Weights of a small mixture-of-experts language model, trained from scratch on English Wikipedia.
Size: 8 layers, vocabulary 16251, 54M parameters.
Experts: 64 experts in each of 8 layers, 32 SwiGLU neurons an expert, 6 picks a token, a softmax router, a shared expert of 256 neurons.
Below are experts of layer 2 (counted from 0) of a mixture-of-experts language model. Rows are named router (the router's row for the expert), down (a neuron's output weights, with its number) and show model dimensions 384-415. Each number is 128 + 32 x the weight over its row's rms, rounded and kept within 0 to 255. Numbers have three digits each.
After each expert's rows: "raises" lists some tokens whose logits its average output raises strongly, later layers aside. This comes from a sample of Wikipedia text that the model never trained on.

# expert 57
router:099138096130112136169101192150094122117162089165126126142118164146119096101135163132146093162132
down0:093178098157180127169149160163128009106139198174133103142095105102132087153110129138150177135112
down1:115182094064130147086104157105148164154137135130097083128186147120210067111125102136176193106118
down2:176110112126106089110172151152181132163119066137105135141161195118107114136138143120175089122139
down3:131153135144114102126146173127129145139127149165143097155133142081126141118088099132092114149140
down4:134138080066175090156074118143135139158178113188130014211086151119130139045120130197171077168177
down5:170143174097132088082138113134109149100090158135147114088106019125124111155077100128116095202141
down6:122127102121064124083141165154104110153164136108116132120119111123068143167136162140170085128121
down7:098088090113119126148166140106129168097098135160169072064110140079158147116079129124140131095184
down8:148129119111112178115181138134156107104080152122129178183153155137171151080118099130143075083099
down9:099151138121100168132092165092135129169083151083190132116134176110148116124107167126141151101126
down10:184095176166105116053104155115091192141142106138117137134138142085166129143123098131140135113142
down11:069150152141130122140136103147117117099095107112103139133097167154145150143136157109130125137103
down12:154116137150103142078116099139127107131128069156138122141134149130108138115142151111135132177074
down13:151094142120136067133109101181121114069156122052122097124111125162104119173125136061090060153081
down14:123094055143154087114094103077125152134111087180152130121188106161094130118070149158085134100131
down15:143181106087153137072142113124142125097171146151131082122172155072138107132169169114174100111183
down16:142081154180137132096140120087127073146195141137184128131129097062114133130114070172159153139099
down17:181115149115100125105132157140053143150102152120130152095134166145185028150130152138140160129151
down18:188123107129130144139140148173127100113082187124111120106123102060167148130148088127141093100121
down19:111109135154129117093149136093139129112105111117169125175103130145119066097114168141139177125155
raises: " (", ", ", "\n", " –", " in", "-"

# expert 27
router:140178171147172156110142139133123150112133140143122165168141110116160090145119193147189107066169
down0:098097118124088143151084165172121109139154092119144143101086044160135120122079139176160118138134
down1:138116145082129068101144183098159121134065046167143104184101179165158146169131116148102101149098
down2:100112145138099159125082156187189055111156093086151126118028095130149113148150108161147108128137
down3:076153124110150153163210092140116095126116115119141155137161084146131080188145131049156106153143
down4:099093184132128094139147136155123132138155096130168171161152131128181143171072163128138163158126
down5:184127076130086153085058134160123128189197132133172178080147096129079134154152161102098083131164
down6:166101125099095164081101062131155123146130149095084106172154170075107172143083165123117137108161
down7:107126111114099179171172146164130100128077148092114191072142175143075093168195148171133140073113
down8:090224141128142149102148093095192167183109147144074103162153147166142082125112139176180114143122
down9:123130107176105114155141115127163189131083078161109153138133128169147107174120151113125149163141
down10:143130126183113136176121063132133077127128102152106172134123122162106101133120125123126181183164
down11:118075143113139081126123080119157179122110114141216106123146129158073106123142164122166166140145
down12:155163165099139142102116068118161147151121129128101076124147143076148153109159076101074105134126
down13:136092098125106143083167147102165126131163124108126093148096120034153108184140119130086091100184
down14:140184164133114121190094135091109200096095080190141113103102079202126098109087143108127170060120
down15:161140075111086170182070105050123096103147108110208169127121152169140090103103164119079139109087
down16:119138175138158102137151141119111113162110140156079079157154109118153088136141077178099156126140
down17:132146082151159129143082146109127143108132159111115111115125137123131167131073104194121115171076
down18:077139118152107058110167117119168110117215163123139045082098162087138119130142128148175072175132
down19:112148146194134073150141194085184153048037080153127169134104093050164047162087145107098096128134
raises: " result", " latter", " other"

# expert 52
router:145119081064131104138130107136122178126183099142067176111162129100089099114152143106105134127075
down0:125119160154173189149146097168134079146179144104131097147125148145112095114186146169135151110182
down1:164106134088168178105169126184175104191044105113110117193134160098150109136145140087127048046162
down2:110141054098100136138135132148116104126119142136116092081179160110125082136080127160104125097133
down3:073093116136095164099132103051157151151084093187084088130141096139108129123144095128138129149158
down4:140154097192138125141169076089127131124122105145102134139130159101080130089171153081110143172175
down5:181164111132121090157132149165121105109130148157136080128114119050112107104135110155179157090125
down6:137151151115158125194119125090090131095125106099101122176168136141132064122173166118142143138042
down7:212137134155097124093173134137076038132072148202118161114087091170118142097135164146167175128052
down8:167195155075091110104134115176106102149141169112156230114118106129106105155155103072144096133155
down9:072101114109133147128153056162111119094166136134118105085113071115139146106108172198139063087055
down10:162142136180120165172115079107142117160115098128099135101116124131224078090153183139103112082140
down11:114114139174155076109167106139135038042137059115103102084122169092098151144142172112122121024080
down12:093135141188139199194126136139179108120172089124108121094136084116104132124221100117121167092124
down13:182105090132156138092118114165144065158144163100106099130088143094166163125158080123128145109123
down14:103139098151143135122156236098046127119132115125138108107166129139170121079146133076116154112151
down15:106143146119142129117160124135111171086140113154069158131107130038104135202085110194151107147072
down16:134075167148103077124117114101110093136125166146117112126148114126093235084135122214080114127145
down17:201130076139107113172130176121136132144169117144164154127188093131160113099124145089125099130150
down18:207123122112140092147107122159139153111128151094160092120179123155158129130106095106117068154126
down19:129095097172186091149123146191145081091126120157144141140071080105133088133118157108151069129085
raises: "sh", "1", "ne", "w", "f"

# expert 26
router:109128113183093132073128119170154075152111117158140187126160160116132184124129150100133116092099
down0:143135096164137147154116160183132109071069189157099165094138088157082182155150086058106092171137
down1:117155174136132110126112079141158102116115167147118154128094176194096110197055156168102141133077
down2:146140148129142138131155151108111121101134067080090131136163218100129117157123095139073072168155
down3:139126087165166152121142203129210114156149164140146108094086178111104138140105151139149195131133
down4:170104159062150138123108095127102156099108114116126102149169125156084182131127176091129131158120
down5:155123149136120191182138126160126080099162083110111166122142114057091092132209124123134108146052
down6:099078151156120105074152113122070096128128149120078077134175130089100133147147097146140166161144
down7:103132126101101145164063124175142111106118098112117072111120185160126123078138100112130076127137
down8:200130165112146113108084149198157097169165148080092146093107122120119128168097130128148088056134
down9:133146160143094071110115136187090139115182097061163106108133148175121129175125142108106154128119
down10:116117126158126092166095140116148145141142061116127135185146121120131173115178124154163161130070
down11:151124130165096106115098070139143136127106133118172125134138165132121104116131129115118146152131
down12:120131156148144094112138124108129162115068095232135125163116119109135064091150093099073095121139
down13:106129130117121097153139156115117109163066087127135110092123137149101129161170039147141142114087
down14:161124141182085085117096132204138085090133124090206090113160128114123150140126110164072117151095
down15:085140155160139115135110106140145097201141142135164101158118167145140111117134117085171129116088
down16:099156111142094139121143108114088122181090120077105119140081167122092143140101146067113099115093
down17:125073095168142099133044100057088143117192154098130151088143136106131129135105134105133135142097
down18:104132122173090113136195103153150106171116076157125176142165100190131123090144101189131116094117
down19:141132108119107085094128135102127110164081105165102139103145139110161110148112147192139190091159
raises: " several", " both", " either", " some"

# expert 31
router:114149167167088120147074102087113117097153190174131187124136134074106165121180107181142102129123
down0:162147172103192065080095163142192104091124148136132128129161113124123082112137102118087153160158
down1:119108145127110139080107159065113083113141164130160158111168084132137208143087174090089115157105
down2:140167135101117100134112148112132140100135135092084146118154141073125110144128179119096161140131
down3:159142114083082128083129099173106193142118109137170128108160126192106137121081151086143081119199
down4:173086117120186075175116168161150100122119135112118123125127145187148064092108101152159161125183
down5:143122138117128113130087107079122097142071090083137133070131134088127186131157076113105079161173
down6:130172123175108085036152104051131146156118071110158105118091175077071127129121129136150096116150
down7:106138027069150134098143117145113079170123130134135160139115164114123142101076133037113097093082
down8:107101167121145106185098103138154103167160119149116165125119112133140098143137166157087146175125
down9:090131149164128130097109134136145080081149123124076152074161103064111108096100124103123100157139
down10:108133145093151082114110116186148131102056208113078123108126158136113139108168111100189166136147
down11:186108181074165247196151155079159161150105101149109091096100109098117101104065115155155145110132
down12:191119130104090130118130131079108114131129175130132119087144112070165093193142098140183145100176
down13:133147136101105156140136082139172138128093113134124163140134118149095141151167130126108157111120
down14:112107060149109127114134116129133093150141128110098100140152198158153097161161101171084070102088
down15:128080082079103147154120125099117123144117124063149163091113129134097089092132143199133162206096
down16:136096110131161171088092158179124103156114145110140115130197154143110081107097048110151164119152
down17:177198110114134113134128146074120225107043118117099148134126142067197100152073176150069186139125
down18:116143123199123114136123195097180154092141139105162143159077153109111107126155132171078116141074
down19:132090127132174032163147144132167088110176158133167167095099134142137136165120112146130163136095
raises: "ing", "ed for", "ic", "ant", " the", " for"

# expert 10
router:107165119076153168110149097066150213105079148169109118090136091104056175115152049088116171088139
down0:152121060103164089160137120103137151150112085099136108091090121181092122167171068058108136166144
down1:168119177098124155143117058125121084073156139124099114142115131198085136101154081141165188140097
down2:144111088150119097104103202144089098104099087149071119124088169172128209094101180106140155204079
down3:170100120156139192140116171126172151096150143160150111137146120116135183176089127064093189165105
down4:144117123166084136131149126103068117168093107134106166217084122118161135120138127140081168059111
down5:208093177060113092125148174120182169089153109135068054058146142123119117168121125070134136121114
down6:142164153087136114110148125084135145143104128134164155105119143082109101162142126103091043132118
down7:087136081159142087132161129127140074156163151091119105067119122160071087180162087120146179087132
down8:103120121152141076130099120119132102120112169148199153120116185075084134164123163144158146164123
down9:081126113047124144185108128144086176169125153169108121152162111128091115122122109106084118093104
down10:154150125165106144143143144143150124136130143110070112089158216104109118099148185153150137132057
down11:098167135136138163142114115144111142093104113120150113055157176185110175102060143116089123139150
down12:130139085104157133109083050164139120191189106118094155186098116132148158160098059127177098175195
down13:092103081086132182118147132154143092110159143155103143104162143169129132085112090090134116143128
down14:134174131141117135143113077097133121181100166132139121110128136103092160159163122138159103086128
down15:042127100114121100150122091165085117125142081125159107098103185158174125098138106099173122152086
down16:105159133096101114180097103127093170173077175136154198116101106149090155102144124161103080160147
down17:147133081080136133161136142080127150174147104125148153131189113128088091173100099089165150102141
down18:173117135148116101195089102159146103106139101133147181102126102164147130166144143124130057070161
down19:111123115122118107093100111143107104113179110098103092114091152145144097108118124117141113124102
raises: "end", "old", "ory", "ing", "ending", "ended"

# expert 62
router:157105126178165103174200122096101093102106109116115138169130091122098131144085154141121106133106
down0:075087171048121142119111074114164117084108126111102079128140130145138149160211117106077067161105
down1:107179093083118144104116126162143127173109080122146145142109178146103170173105104106195151119165
down2:097103137106100089100111146160152150165124136130143057165119144135142144117153100119097157106108
down3:134104148087118096144106112119124128174140120123122130175148126133066190147103137094108135158116
down4:149079111116180119128089148110070163110136105117173144197098184150135144144180088082131105083122
down5:124151114191158134145125077193187100092115109104082078140163109085108122099117111100161117172135
down6:123128162175119178102130140173176155145088125100162112225203092182125055148096108128131095113154
down7:206105141135137112167137136099169211135131131139111138112165083096072140157148113149102138144142
down8:110183136109147102109103090112133087082122133174125132104170171186129157124119156105153172109076
down9:175159150032113154110140098101132140159142130140128141080145138146127159142141154138127151048116
down10:094162068169138150181138099117204108119125125141145180180054094194154086051147167125127080103153
down11:134131143136134130136093184145146160041103155127135194111146155128122177143125094160148138132127
down12:103069075136111146157134150091123137129142091163133074140148097136132113116078188043128144100125
down13:129133213087116149146131113227142166150136101083091159084127143129144195124121150174157138093129
down14:101110125086089070129099150117149121163167154109114119088046154073093164164138169132105125118085
down15:132148131124165089080107133131137117133168073121121128083157093059142043117104085156065144101134
down16:108088134158113141136154137138160144090150114173143139110111140141157183127102096136106121136139
down17:130132090145148141117123154132065116118103114096122145075153096155143158145101109147107152163080
down18:133154107060106147099105139093180096125109114122136105087135117124131148130158077105190116052140
down19:124126151170149124181091112118114085111097169135165086118110077118116156126117093122109120057126
raises: "| ", "- The", "- H", "-", "- N", "- F"

# expert 32
router:150123147086075160185137083112125116140171147145191110156131174131159159096108157131118171149132
down0:057119122164091093074150108158131091195128179104144125134092125100094162130175104164099101134139
down1:101090144133083153120148121145160142163102202077131091099120126108087112100108133160112127128149
down2:087157130124114157131119089151147127103135103098136059086097182174148118116161156116119152133170
down3:235117075116155070083149057159137096139128134117088121172138135122102116165136137166134115112125
down4:126116106121175092099130142127159107088153159147137138073095107071120113184112126123039104105068
down5:174119163089100155147181105103108133101116095124153165203115075117141136145088106135136122094125
down6:097130122160120132103126114142125161146140117114081143163172153164123137112081166120159080157206
down7:085101123184122173135136171141134137065121093167154148116152113164146122164142144110168107095161
down8:153097104117110121081140069111153104169122151149108123102162118099109144111131151124128176099134
down9:150069104173104150099119107123150124159160157158109156150104065138169094201104130098137124112086
down10:073142130136095143124112074136123138141084156154153008124153156163166037112137136045130074131096
down11:127127206125138153145147117139163131101134189148153164159119153182174118136057067123082107110113
down12:139131112108109128139123156175116119125154130119146048127111117145161118092123150148122143174075
down13:088116120136119168096118145155109119070156095110151171124128161096155172055158135162113173100106
down14:128111087103159124156167155125072123123131177205146143092129162129132104142132089145124116131123
down15:119145132122094117148142155124116150103130150178118132132098141071142157152123117114104131151102
down16:126106153201100076109140120152192174110067171062178144111163125216168094114103184107177184168122
down17:098130165169140107113150132122115094108179081140201136154141151132170129136131177132170159112164
down18:146094103139196099136115094090173143131088077147143117107123183112168100168112177073187113135152
down19:114150141073129132120128104142161147091101149168120168100158117058146149102142132124131131082154
raises: " he was", " it was", " also", " they were", " a", " they are"

# expert 60
router:068125170087162144086089128184146134118127145108099127146115106135160186132076144141085135146116
down0:142130119132108164103114141178180084149191078085120066106084169115114139146182125080146113108123
down1:096167136132076124148116093078167136131125116081135087102185159163110173154203134094132155137125
down2:171151100108115160168151184071152088151120091133144116192126068165118154160175109143158112142092
down3:158184125133172150077125156159121146156137128147144143200089116068186132118103161145114095089122
down4:094178108125133124133141120137146158105083142097152150079146138115147119087118133111110137132120
down5:082085140138070126128136108136133125148153191155117128135117088118071129121120182129105146165112
down6:101203172234130147134129155114148089206155102102193097135154157134121175131104189155141181131109
down7:148143082173143089153098173152124144103111065185159110120168178150128113186155202211144147115157
down8:214114111165163134083141096142126132154099097125165131179160137091100107144130198160087118119131
down9:093134108094168102080140167112173113111048151119182105054179150122065128168138066058119071148083
down10:091055158119114200082134116120169116101122163117157144099142119148194137116141152111155093154114
down11:098080169043136157143079086155075086117196168138170117099101106139160178185102112101153149060136
down12:181148168144129107161091077163085113181150198134118137092126129108090077124132055171113120121151
down13:131144114094127177041120099073237148143137148088087143157133088144112136129159104086097140112128
down14:142173207136111170119178106112138141090108111103175172189173078100086091144140226077061068211137
down15:129069167132170107134153129131097135128119094077187116092131156191151087141133134150063125115157
down16:109154194088143157115178100171085094109084106131135132093096136122127171109114063118120091123105
down17:095164157177167064129140109122121125186123156147164137118118095145133159136100118127113126094086
down18:106109188137200074133141085090180119063113106137097110179117168136138101147116103140062085127126
down19:145100155117119160106116120120149160173101114126076120093145149074082075121123184143123161112152
raises: " of which", " except", " rather than"

# expert 43
router:129123126188089186135115107143092124136103109149094102166081121139158116090128113112117126097173
down0:128104045169184067130075095116159068116217120122137156080128147115091161109141148137120135112124
down1:188151146185137164123183112158130163171103144086130184130094065122155115177134062164104168115150
down2:133106086163152150084139141182122248161138085070145134152104153138146126118126154108111094110128
down3:097209084130112144105146084108074116192082111095060124134170130104130136124158089161069128059148
down4:120108104100129133193140185146084204159082126194149121137113146162157092145121192181098121128103
down5:154162024100116107175110129126152131146130108178161110196066163169149162112167174156153118168152
down6:144144124131115094116092113136095068098075102148120178088113109147063084163151157126180159128123
down7:160152145139123123151101102090118127159118132096085126131118143128118133135146069140116137170139
down8:150096138134119165125142136110139145134116114074146126080102111131098139163031159151112113168157
down9:131154137120175164151132111170157067080145140134206126111148067129123103117093186115149121100093
down10:079116126167153120089148124197158109127129082099184170083130098155191144142125147163170068156139
down11:148149128103109105152181103126178118203139130152124106072169136114109103043171148098125108139137
down12:106186115068127139130177084096105106125148114148138110073083088084181163108100095100098078125160
down13:072155098089143105107094138116115113155130130127161101105154188058133143152177100122120096129082
down14:174090113140161154076103103134109149092107164089198103131101152167110086120105189116089124128178
down15:107109109158158183118159131122140139099093161106097130118099113186148147108137150179182092119146
down16:133120129151099140175077130129137156184131131103092150146144136159159106153130140098099139149115
down17:118206136140105097063148193136087146155125108060140115148164081085148091125124171140164075146120
down18:126097170112118152147134168162082123157134113158182104151140138151123131094056116113135091111079
down19:128070120103142109123166102113124151125087107102109133164138143165119100147121137172082111173141
raises: "===", "==", "===S", "===C", "===R", "===M"

# expert 55
router:111130090074160094107114113154125130088095143110089132146139154134153119145089135116064144094146
down0:207119179092089111114114172124154084119172117121149148136121114123183100175092116133150139180186
down1:131145150171134165165158099145105098187070099164138125104160114104174083130111079153121146120150
down2:126058137081109075096154157097206125155094115109081126093161038129126191163115188159149127169143
down3:137157081125155109088144133108187149093085112093116128175168137181143136145172074042113103155087
down4:230119116100142137114106171160117143131126088067136148103094075110168133108124138140064189113149
down5:100183087116116113092113135126189141127118114141126144149159082167135144104153087171165085109121
down6:140096113162089133167039143152086084163139145155111151102143215080075162092163103076171120165156
down7:115119111105126048121120077108132129128089147050132084161161183096114172141078138113154122124141
down8:101097143133168127135103143122104133138110111074119095116160211148104118121085189141115129104132
down9:128183112134138145141150119140158120052144174120118118141110125160085125135155123150145114163137
down10:129076125162108086142123141165142188133139101121074090196120107153143141139106136109130163152148
down11:077115093123167138187119111143120140105105147206110162137145179147198126135087138127076104141148
down12:112129126093130082051112161100165061109189128176153141107136133121148062111170128121075139080128
down13:104158202190151092140140166092103088091163153086157082098148146118175139063057094103184108143127
down14:133218158116194083083123092114147116145108125085181175128092144089167155101132166135144118149142
down15:079160121126107145109118175177140114108082121111095119138139120140144040081169112067169119133104
down16:104066085150172135165107179165124135166136154128109156121156157158130105130121132194190103101138
down17:124203097112079126143098164124085113234117132108092096159108169134158128085114098125224103167115
down18:081183061129153129135116182124117184129145138139126103139099104146142126144122119139070065135146
down19:134144134158127145126116118134176145051116124118090105133110101108147166094123103098119118193130
raises: " and", " ", ",", ":", " to", "."

# expert 34
router:158181158110133161048103104091108095162166149183166129147146103138154112143098066071149130117115
down0:194129068132111175114121113119098088155144129163069107094121115169059144151149146183141118157093
down1:185171102172199084123117095124169121194161163173134098099103105132074108147135145174124147090137
down2:169147117125061119184146143143111114084103112122122118105086127110086172108125050075173113189082
down3:132113099113092127083124100136123081123088120137153127118124063119137094127097148111190121109115
down4:138104161045107137156122118098140162121127145113103159135169095143105156157092191045134150087128
down5:162068133100110122117136139119126112108125070144106114129117102139077148127120137026130084155137
down6:136129141134206056069084145110132193109058123079135035145194208160109104124120116157116094082219
down7:152143082115104149129113075118211137117173110098131108195087117138114133106192093105146138106092
down8:070121136104166102102116087202130102145077104059104120087140073149118181118095166099118099097135
down9:147108114104107078134145158155103167111091124135142142120117107120115083144109100091128147138056
down10:110092117089044126101118117101119086104094093092153202153113149112113145104115090116131105073074
down11:122168161151183107118142102078148102176073113146138124092149128191119161148159042120112132132125
down12:137150151091169138131051099154091144127120145067157127068172119143152137137143104123162140098162
down13:135080149081144094153112087090163125143246126170138189142124166132116128136109118085177177125123
down14:220184064093082115190137161085142133158094076159083129125077132098152158154200155110135126148107
down15:106141122081135132169110155143123120089133137119108106098153132156113109189146124079096184086140
down16:109154144165119059109108106118123201183120060070180129132152179181145118128088190108127084125136
down17:122100142152143115138132119124175142182116132146069167142099082205108161132124137077115136086125
down18:200137108155118104104109171168187113083181137070179113176113114160096120096067120174207155055156
down19:121165119148220068179090176184081134157077119122124136117165124131111187143067114116115098111106
raises: "\n\n", " The", " In ", " However,", " However", " This"

# expert 53
router:157135088124092114178090148143090176106110158172111125136152146121126123062143097120172156105200
down0:173138107201095114137122134115126166103108175139133123089022168094149144126122145101098070125125
down1:141169123184118118194096149113130164106155064148205135146155125116163171130137085133185148113106
down2:125131112187170078141139087105160130044132112128112078129139091142171156144109175164118132107044
down3:139146134143112132094127147098059152126164133096122133115126118185127123135156125126182190137098
down4:133167104199130132143094108178111145206132097114210193090120143117088126088094162065091124098103
down5:167131116199145127159043160170123140103080130066134074159159137142075146114151162133121086162156
down6:036103126149130139164139136090137093156134195078126097077122137075177142074155068129162183105108
down7:156118105065126170187168151098166101160115125132117145096089080131156175153126140145135121181089
down8:148078137138117088144141095142118104087224081130101146106119143131061095102181104146072155109111
down9:156114072180090128123083121136048094136138111130120128116154148125150137066082120130157158094172
down10:096135116126125161109092137148088198094133172123208099155105081171129146093198131128092149152139
down11:128131146183129145127189108107153122124134102141159101105131126110157120141117103086181194156137
down12:072069146116149129069230083133095127170141090101170169081196108128209102157127109146150117105104
down13:090191132085074122160110136146154195120156158143157132184114098173163111114133129043138108136145
down14:071168138130097167150149049127085073088096106130135162156141135158164117165188131085154137134118
down15:088143106171087124122114109141154158073199099153166117167203181108083140145202134193140179160107
down16:104137207135157134110158182105158102160108121079068112134116194102164161090123141145083112183166
down17:064117109152163121120203141141111164118159094155124132149158098160159171121184146125146179125155
down18:186174100113106168115110111164135192122118115116094086187186109059117127117125096131157176057096
down19:106167127145108112121110106086125170160105131124132123033255115163103172137082108127115124131140
raises: " of", ",", "s", ".", " and", " in"

# expert 23
router:121112096174141193145177153131152129104139113168132069115178112106096101130104145126118122162112
down0:143117093131117079150132142144126133117093138156093101145145140128105119099118092216151091120111
down1:170165112077067113125128098135160127126136122080127121097137115121160125175086129107138175105141
down2:149131107132095099150168156151132099112104127090097098130169118104108147125145160062087153221144
down3:172171157149143149098165092111112123107141160114126181131170180108128150037136160183140082124124
down4:080094076088112127144182147122133176135182169112119119114145126156072119154152139076107137133114
down5:142109120114103103149131075172087122101120163116101178105081181082130112154149126147164146138118
down6:114120164169164153136101170117144134098121108118108118096117164142129097086168163144135082107143
down7:061126145104183181147158151144158127109129149104189058183208102112142178101102109182173141127162
down8:137139074103161148102136079143085148131105095063080152128152136125143059142165153110084118135075
down9:112101095160169127136142077141139137174143076110121060157124153112125121121093142105172151163174
down10:090110102170118121159128138156120181161095147107159146105086121139120158106121140082113153165123
down11:099108116084110117075156195131114133123171183168141099165123131151139105113130125079075117139099
down12:147120101120128146133061050138108125102089100126083146133196115106162131131184113131149149105139
down13:085194101142157168171121100156100104082150139054107139142133157145180140169097137054101079144148
down14:179076137115154106185124126080166119166101122110143119153104179174142153141158137157070138095096
down15:140151103161094112138110146125181089166096182159125142097114073090080122135085084137111211135117
down16:131137124192105171093182120118093151115174113132159137175131072138102125138127118137127110148128
down17:155131084142148115162093087127112125102136150131092160093141200085208119162118138133158082141120
down18:151097145053147120090100167106128160128118115141102142114122170164124186082145034158116078139134
down19:047157101146135113153097120073176117142184155117115165088110130147147127104085165137126103116102
raises: "0", "1", "30", "20", "2", "22"

# expert 58
router:141067144142141101143137134135098086170110182065175092068092087087077160145111161104163134128046
down0:076088127147115148222177097136130188079146139140117132180150118159148160131106156126101160120122
down1:200159096111121167138208075142103159044168137110171127136098148155063148083162117076137065094102
down2:145162115162115120116143127122101094109138106122170118105154124096114159112193100141189143150105
down3:115098107154117129190135156137198088116081155103126079157129160125069160125065106134104129130174
down4:106117156062095158076098094141188148115129093119103138160126114162123146108141089117134134164190
down5:150107126096174155136100154179188132159148198080109172163119135216120150139119076096167174100133
down6:133159156109127117147136112116050197114121168104158018066101107111091162093161155100112087079043
down7:133124160198179154150074115051179183126175100119124079124107105146095128083090157071145093116115
down8:147095130142093122125126143116090139090164123116179049164141138087101122077151134087160093155092
down9:119192145178146098103134119137134104154102124142132109113175139141188103116079140132141120072125
down10:104141158109178156109158102099132124093174160191172105146112135124183106122102118128069113095130
down11:118113126134141086133146175129115122117170132152130184117136079104167171099091086123110150132180
down12:111069105132146138153134080153133073088097082116143171161125109134114143139146117116131182139120
down13:123068146152103142054106140143131196161107131153118130169102169166045105137065127172177135079104
down14:130149118179105158117142181130085119116116114071135178123088119106132174154141170140139100120103
down15:094082167177072141116109070167098179157179139149118130119103129088139132078138092141131098147142
down16:173106100188095152106180138166095067090164140107151135147130101178099119182149168129078142096144
down17:165137159185150121146106160087151164078133136150021098145124101129143079150154109135088127182108
down18:103100181132162144138118123106085105148111135102167149156085136121174184140068090127108112120118
down19:073089122126108132121116143151105128098178098149112152105135127134098123109148114119140119131116
raises: "ly", " at", "act", " on", " a", "st"

# expert 21
router:126205063082119084084102225119163126166167148143095136093159139160093104178132107123127142103163
down0:129140198112153143163128129122106132135148135142133102152087140110129183091145095151081125082128
down1:117135113163130148115121135170090105172100127096119095150123121102114106198155151105189116132138
down2:136144136166138158140127131125091196210147156098156120094136164120120135164100113068100161102141
down3:122166173169093083174083062112132166142161135100105084114153169122114105114098160168156147149149
down4:074155126121117125133136142197129106130139159089142115165138091129120180144135143164062117127108
down5:100115140099142143189134048117155131130073095093080117150112144099114165160147137148127150151127
down6:143107082174147125109116172117162105107094105120116127128162125175126075079182119097139161161166
down7:094124098125107175161112154078159149107099135061176086133147129129099084130121094132072101113120
down8:141150083093120165097161102129114155200129166161131104066132152147165133150131146154095092119154
down9:110152171151098125210152124125141123103155074075205147155100118141166105156148111128172076152125
down10:118075081088133210157141093128093133105145131118152193163118182103085149171132164150133172101117
down11:133127120177166161148154146110164113076166120132161113120105109128141096064060156130115090093122
down12:115159118111154074119104114123086143064094111084147088142117126147103184106108119172143083163123
down13:163142060122124106111058160141132121128130139143180153094135110185074113130137132129092128120121
down14:143123144108207139099114054117112107132103168101174169140107110127169144171142130163131156136128
down15:152127137130143156061180120180116110104152108144143148140113098138166144193106126073138125118189
down16:060144131129126101130126180125114176096115131137125128155066154143101090111195147127101123126122
down17:092135102157110119102084077185148061157137123076143122132123162159102174134091141111095192116111
down18:161136183154142125057102147127087129136147135110089105155142093111141167154142059076168162077158
down19:107167071193107111147148107153064057147109104116090126119119149124152131098089128125123156069118
raises: " ", " and", ",", " a"